From a checkpoint of a small mixture-of-experts model trained on Wikipedia.
Size: 14 layers, vocabulary 1468, 34.5M parameters.
Experts: 96 experts in each of 14 layers, a softmax router.
Training: a variant of Adam for the experts, 771M tokens.
Below are experts of layer 8 (counted from 0) of a mixture-of-experts language model. Rows are named router (the router's row for the expert), up (a neuron's input weights, with its number) and show model dimensions 0-127. Each number is 128 + 32 x the weight over its row's rms, rounded and kept within 0 to 255. Numbers have three digits each.
Before each expert's rows: a language model's description of what the expert responds to. This comes from a sample of Wikipedia text that the model never trained on.

# expert 47
Common nouns and pronouns like him, them, well (as well as), people, time, and symbols in geographic coordinates like ″ and °.
router:149137131118117100131131164127140150073162112092037150118119088131157134153145116183126188128074160105134106100123148127126082063153151096138121168140110182168172115053158176073179153190091118112172108156198108159069130104072118094153082111169073113145134062106133172102155139171126105111094107083173166152146157138131119129076166128137100118147103136105134091156145149114103127167144
up0:104154129101082117111117120118117074117101098097122160136154168176123108189161136116191128110118126107112073217098112095094080121141161101122243186155130133085056158137125055176096131122148122136119096157071151160128126096156149150163107143134102113152147096135155115182097080112095153134164119181139119145123084183131107129112189096145113140099173104123125135142138185158157093115091
up1:122156088171079072089096129101189111065156130088133136192162098131071149145105173173121129164141117138107202192067083132128142149123140105168147136106104152146163181136163127167121074173095161146154107085137122093125114149097159121085127164134191114049120100145180119132159136090136084152146129094189113167119140138076066143136114101094151107152130149141139111158149084129116187122129
up2:027095116109133159047133153182156119109070103124147154158159134156112106120152119130115083120128122148125165162125050123130155170090100148118147144141133052075159090140129072108148117091175147168081161138117118133197138159117122110197173219115124157121085143138120145135131155113143154116121135096107099153125122156102095127129066111103107066102091142159108158126164135138090108180069
up3:113107098124101092081129119100155126121057111104104182101135105169121136098146119170123154063123164171124138152151172179122177113089118172113153108195182117120139081102097070108101187106175085164133094125094180140150118135172141191097125212074097113159105126119144171101163116142120135045151091173143088134093120126095127134138146129151117130129099176138095111109097116194174175113138
up4:172146088183079101094105149181156159136120099104147102135136142123151098090143149119107181103111130174164134076116107129109151118136162169161157095152178092131132131075089072103170120126102067139070147119055110181135140120156144138142139128116136131167087180117121081150115116114079126108102145173123051156125131158162157115089171144178150204130161090099204132082177161080098102125161
up5:085143140131120185131126158152108145140169111128118147083138071121140099095128142168132186119153062120145154152126141099180146127130191168049126159166100099161123109095125121144142151149134110152172141090156164077159146132102112141096205169088161024139097091191112117144124123128110165122115122166187117157115111167135184134121084173113099118131151130173122194088151159143083079069107
up6:144124130097134084116096127156073164088114122183131090183094141130140137106117029090132135078142102198132164153128140167138121188163133119150129164129170133092145146131137177113081091169096103111130092081062179153158092141121095119165190143138142115085133144115138096217132099140087145107126193113077143119122142183149094110171123107133156106189141130108134180124172166134135140084079
up7:094103084109134146135146132105133114108101090102148113161134091153104148088105166177149183115124138118151160099093174145178129137065179129066191087151100140129107104107099129121143107150097105110134178136132137091165106138092150149097121232138129064079096068177102152130126207069144131112112144164130136168144060166131120149109185129151105117116132175172147184120143132156138136050099
up8:102158152171056075144118153168117157097128064097142169143134178203158155179167130116123142119099135118215092117175128138166138126188148081164105129174063110162135120130162090170150097169069098142055115167122172165132144107145148173125150134101138111132136108074175137180133120144111159116122172073177075096095127130102132139086137104144160098133193129101149145166122118136136114150122
up9:142123114168116170144116146110159121169134156122124171094112178109183147134134097141111148155151123160144121147078092179095178124151068122143143112126046158141138116090132086161062126172109045096084047144120106128153140123127139133126139070147116138135100109157114114155091151147157096153145218104093144190173177139178112154152168102145130116172089072107151113127117076150122116045145
up10:122093135140100145142168122123149090157099162094132143132151083139103126127102154143094153116102058115110184087130088109123081148067086106177114093087104175091116163176162108144104083146178074074118179141154142077145108127136136136144116182105166126104160184111118123154087119085128156136107123178162074109173085179138179043124178090100136116118132119201129128172157117162187103137146
up11:151106081106133114139125182101181138118149060127139142105093109099106180115155147143187109126136077132158115121173104061131144153111133104106149110115095154106141112104118107158138140097105128168166144073122126124148174136084074118146141129113134059142101097161137140141171123159124184106135158148156123140048093107123141101141104151132080105058190138145063106082211180113067176058092
up12:177117123137102182141102175143120090104120129110126119117138124107104142137173162160135146172199089081104148110096118047134104154144109121056111121137104114143087156149122109135151136162127130097122038138152125070171141145087088130149148107109197115157158125059075146130088085086194124178121128166128095162152145153083177160118183080196121169125144159128168116187125139105116152092102
up13:152182063124124165148165134113112125138122085175169111100123131114119141106147119146152187085119142100145121164130161056149110170167093117173139183139131116135136070138129166116126067116182113107134097113105097089137088161110167133108112143076184064132148175179106154202069077169123168130119137122097115150111068104098085130098164116193120053120097136154140145073138136074144125167101
up14:109081105179126130122100090117114096105156115092127143081127114143121139129140089156111159124139143142125185148092136110091140160127098175108145104151106106114147139086153124149157171128081096142042088085161135058114159122119134132135110118091141137158171109068105063132190163181193135192179170130155053161145117140112214118121116158116174106167137138177185106095109089128079148177151
up15:117169107185101112136106120161143145092192123119144088109154202174117156149176124093121092104228157139165093136128117099141109173099107191085187154119112109119120161099173140194131127101085140128157131173110184086122129098112133197075135202112130073156095145087150139140119180156175102158112175139130151185106130139103123097118175102135151144119126134103136144183119092109146148138078

# expert 45
Verb suffixes and participle endings such as -ed, -ing, -ated, -ished, plus used, found, called, as in upgraded, discovered, detect.
router:110098163173109127142194113107122130129140115099135099089106180103086091156141164138117146122120093107142165110134043146153191071146107119146082112127077113135163125114136117128138124152175101120110148116170159173152080107089186171159116125153082156122054115128127162163094099064178114170130125094133088118137172108078146088147135056141159193135141125108159220141105180156134114134179
up0:121115132151141135105155184146185177097167134098138182121113138104151111100182131085180143122065171121136133181135124146123141144096105129179134136125135145094131158131180157107157094152102161103152108041138173121095088148168212154135141154140133126113100126094168104171172220077135114144106099078102125163089134107108179163085127110106121149130156051158137131176142171087090156075122
up1:207127090089140128108147158114123097133081148121168152124201133167151121145178158132127118085134122138067212151127150085177206141128120204119177111123134084171114097171140156066122137124119108114142124176118086086184157123121203054154158164113139121099113111121111128144140183136129106123135139088159095171153161132180093099144146166151100104148134117120129151147113106152091190174099
up2:123095106140133092121189154073170099170111132120137229101096130133118172119106127102119082134117145193113127162059132162134128119155134120097130124090179182178074103163119116126080127099149113087153123128120063156134110085155181124146166151142152134098073161089122177162114149164124101100151088150120091123036078166187145121093115154110121067147141192102123175137153144149103127120139
up3:186135110160083094132129153091180134183117144135126134210152124125127141107139149114066125141167084151112149156142120085177136096113105168064142117105123098151159064148135127168120189174153028114132141096135110093140119111125130107180133160019143119112135151147113162174110140122134120157127123121137055132131069149170158194074156145117102109111141159137131119166204151132150160128135
up4:123120137127081089125116126112129125078195120069101108127132157113069188166172131145137128139163152116152134063141116112062124112116159080136128166095109118122072115088123166158146095200175039103082135103117161179113079134113140216116119133107131150202146095103099142118145099129126167124185111111156139158101140147134118178126127129131080108184146141208142145144062161126131150160149
up5:075128169137128123132084167103131097138129121169152172136204105164155077108091128127126165131141112135122139108212113150033114141165143102140148142169145095091104112130127141128139165147118098159103148140149162120156100166164124065181141131148112144155113166087131131136106115170129104142149159169171087235144094094158165119133139159137159158132212175079150161081128127083132113057166
up6:134110158138104104128179140148139107071100141176113174180137164120135183141176154146096115088161163092164180168167105106134171151109128129122119161149160121092131056083122102149151065114132107139164117067153101080210172154121106121117154144131134129164157100025137147093100096087087168128141160134181114090090080092080143098094107098148135114116102131162151140133159123169104150102193
up7:111113109105124109111137120152184121067077145123132157211148156161120122099114147127057116121169184154121148134099094141082102141108137097087110122160178113046113105121131082196065148122112104125108126085162092120188128110132151045166116098164139123109172107164141122176109191104133140130119156111163122127153141118091126114132172141155179122176112163094119134146182160153212118063148
up8:147149165131113126098068146113116101133140108101157038164114123104133193144145141153111149126159156118109173113096186121117036148114118101129134124097150141170143120067093119112133068132135083204163110077105086164132187147106148133196154141065148147136151102161082098163111093140133146112104099151160070154157100150131127143118147163188091114167090141148178152064185121090104123114159
up9:160155113105119164118128172113172117107113055119082120082154101118077117059135146080134147156111176152096133088109135134136108154182129132104100100083087143041164149129122115159168140137109177173129119099122170113109164158114085151074141162123136123156109161124066198124137135132088151147147147092077117106108128114118143056102162112153128191127195169205108097083090183107133160136138
up10:172113083090156092165167119155101138133184176136159109114161129158103122129094130136151112118108113177149136139189097168085136146136161092080144156077112105094108142156144142079135145118052092082097111081146144067117131125079108107153088163159187123127131127116167068142130150197128195161099083129163126165099134158152108139089141100172083075171147157100140158147173195136192130162154
up11:124052139136118138145200109132079169147173118100111117090126137105111158086163133091093117152132169109098122121134078156113170106128157102174142160062151169139113083152123126109134190107075167121147135141145119116178169117144156133091139124114106098072137139130130084129096203129138135180141081149143211142069151132085155172093177153090125168193154179151198083154125139107111145136177
up12:130128128156088132099119132146153129135090125148167179100142103157115144124108147135093083142197051105100123151145155152140146195112100088089106169049171080138099087096115109145114151102188101152136107141135122094101103097082084131122130128078136136127111181113118160219126127172120143087149101132189103126140139149107055117172182118143008174136130144086131135109168105149124115143110
up13:079163087028102118109155127144115087193193124082142146122094117124106129145111125146111092115145081152159156156137132183117092126189106097104116111179079131102177127110138171115087091109139132118180128168165168149087202167093111180139116158161169129158103140118116169133076156092112140177172104086107099108106187143137162144128097072120067159107138144131139091118079133148082124160100
up14:076118150172140115135141136077080126124114072136121190117102093172067201149160128129097116093084174097144168143075157130122142162139100176110175097092098107118176113139148084125110074068145149149125144165152121105173145156077091119124209133064193141110139075117180162188102083108088133139115178109167162111112096110105171095153098113136135129139154123126136120110106116143161189152150
up15:178127156093130132143101108128150197110125122111095076106148178138124164081171134117139129129140105104190104109197154137109131098154117107080147147126137115110129113110104154137116075105084103187107063126068108121228184096101144142129124115117175128127146134143116128134191186161140126134128142065114099091114083168087084114071159116132107200154162051127118127142189137150089116163173

# expert 55
The pronouns which, this and it, quantifiers like many, some, several, and noun endings like discover-y, pur-ity.
router:145097163146149058123092096118148126156194115165124133155088101110087049119116115138115178120150128181120155096108154186188126138144089090149090107079154095129131047133153134117106107133094128211138141131145160107105148104095153138142119157167184105157085106161156173150108178102053113068111095144152096127123107107136130135169163108150048099097091137105102163113163098169078123144110
up0:141100135174120112157153138174171076125144138111111120135118142131061137108187100162117197134124119119100083123152144131139181121148167135083153117112071178134115074141148125161160104190092128145126091118177158146168109108129157211144114106134127089076142114105147126186118167198139095190117138157095091117089099130110182058155129131109134113119140193181119093157133119107077202078122
up1:129166113122081185134200195114129108149146137150124130168129144124147094144085185164100097161134106105096194152107106075131162149124174118124161110086096169127139104131137155087088137169074114122078145175177077115093117153104068102141160147077144145121153114170186145143133102108119148117200092123151109076144147111103116141108126083160178076098133108105118199108123186133066118078089
up2:130127083162132111134062163157134045113130042084101159144144108170111158173105115135141168078114067155138120130139094138142188151118122125079109083106104123136096130090096124090037155140133112070133141101105160141116118106081189151151133160135105128115184138129163151135172139102090137139150117078179101095214146161105112073108146126156147073118079127112103173150110112075140140148091
up3:115209077153098151152155150151159152133099098121115111147107133144123088096146103135194159128169109166130127081116145064156149101157122172146154161122082160119124100154156073134173145146080134138173138104162168132143084124070143153153127125141086127128123185118198107164153156168120163138139143116091106183103094120160189060168131110113156072106177079159130144165192102169112189081153
up4:167084130151078098112158118158106133167120116092175098120140110136132135104129145157107207142143141120108162152108063114107186240105058100147140159155112124081119157168160112096098112216125125105080085112155130180088142123119198135088204151117159113165179129090104144147132116063121132135087143125119119083093152153114148148123130092089086124091133145174095175106111148151115103122128
up5:131152114112123168074141085108174094126127144086107091133150129108048142092157155150154122119123081155175112120107137077135164097130172069165131158156100141084160058103073107134175124170161122071174140113099103114151119157129156152109134177105126099114108133130151182133122088108148174141153116107164129183182144145034126077078134128141064113059132146138104152087182194138140137104119
up6:070028110092101119068178154156158102154127117107124165129092095116067088152112120115108085158202143083125128149127071125153088142110109156061112130207056112170123153091096142158129165107182133090106154142121153147110060160110142131145132160119169068167114080137124146194140121141121145173166149094198112136154137139139141128129130101144111138125150159094103103161158099103116177126115
up7:107153145053111152129094101140178121124130104048188119160150105140100134116106125153144127099123119125158172104135107092072154182187118165095144102121109179106159091080158144155157110150137147147110126171123070104172106160127121149088138113149137118091077126134157138136114162105086157108099126118070056130141119169169225093122107069157112186175171090122160145114183174119126093166168
up8:057142123152146168102109152111090091075129131122197143149141124124126123073139097112077113119130174195115123159132155142089131205165103121120169160139122180165127122094176142101111200118126107110102158083144098172139125160104143132097129157201119090173153066169168116175207182092126109109146110128115117133136160154148173126097143093088114152119114107105100148116103090089180089119052
up9:151071097137112093090155152104094077123143121178112103154160173091107148155113193153110115110156100155179159093139154069125154139083131130173131153085079131120127093158148086190103108148138133135149078139127113133152143211167177101175137121108116083185150092149140117154124172111098183166143121057168059188138173134107151074123143086139098153101174129156146125170131115101097114166168
up10:122095134126113125139179170170194144118123051124094082144108134103082157033175109129112128139136149098113154201154150141137070144158118139143141102093117094106132109109112101099147126103129134148110170119145125151153114180146155214119132136128138100099098145118105162150164153135134162096167131081134127112141063175160167124124132111137067194188188117222128089137156132175096180110141
up11:102117096061131138088090202087098103117133171164107101146160127112135149128139169090118215129151129184120099140140150102154169147111158131082137154124158073119181127121115107144147108157169057143090138183115138096151125113200105109136143173160130144105095067173158152143148088074135194140118118147142070101099144179105139106126132117133094100158136166131159164141063138160133212169098
up12:142127141180077155127079150132103108138122098101101163068121122115108137091111118148141143060124153073105107226094167085139097200155084131087137154162160187086121142127130173097118111162117139099168085103076114158105082113114121163153189097108143145136109110106134139191115165100121081073155130113187195142091089134140099129139120094054128121102103177162122094133092143162132115173134
up13:139134119146117071100120106095174104159150109133100069125142106135031145095163133108128175056189142108159147121138152139098167107143191091096163143114132111093116096166150154134089125131099120100160110213140087130164097171116077107169134144097160100137127145115092139104126090134119079074096191163120110161072131143108172136153118048092107142063127123128147175161149169155098156172150
up14:081115093142124191125106141127138119152172158071183122130127112165124137161141083173094133077188120159145150104179122063109154100134140112076160095101156111136133076187118146128122069163128091132101093183137152111140093080137112124196132176081119174139099134082086096129128095146133119098147095153125129160075115103110152049120146083112084193078128171139132149071107143058121111150103
up15:070079166154116123116094141110155099109163096169136114137130112142134159131122111083136150080072078218117135144135142100092117142163136145107164130184088099061139150152116127110134097136162121081129142104097088116130080134115129104180221165117119118097125088098184157154142115065098139099107175113151112131065126180120129163050133143145108092174100091111110092174179159137102094073161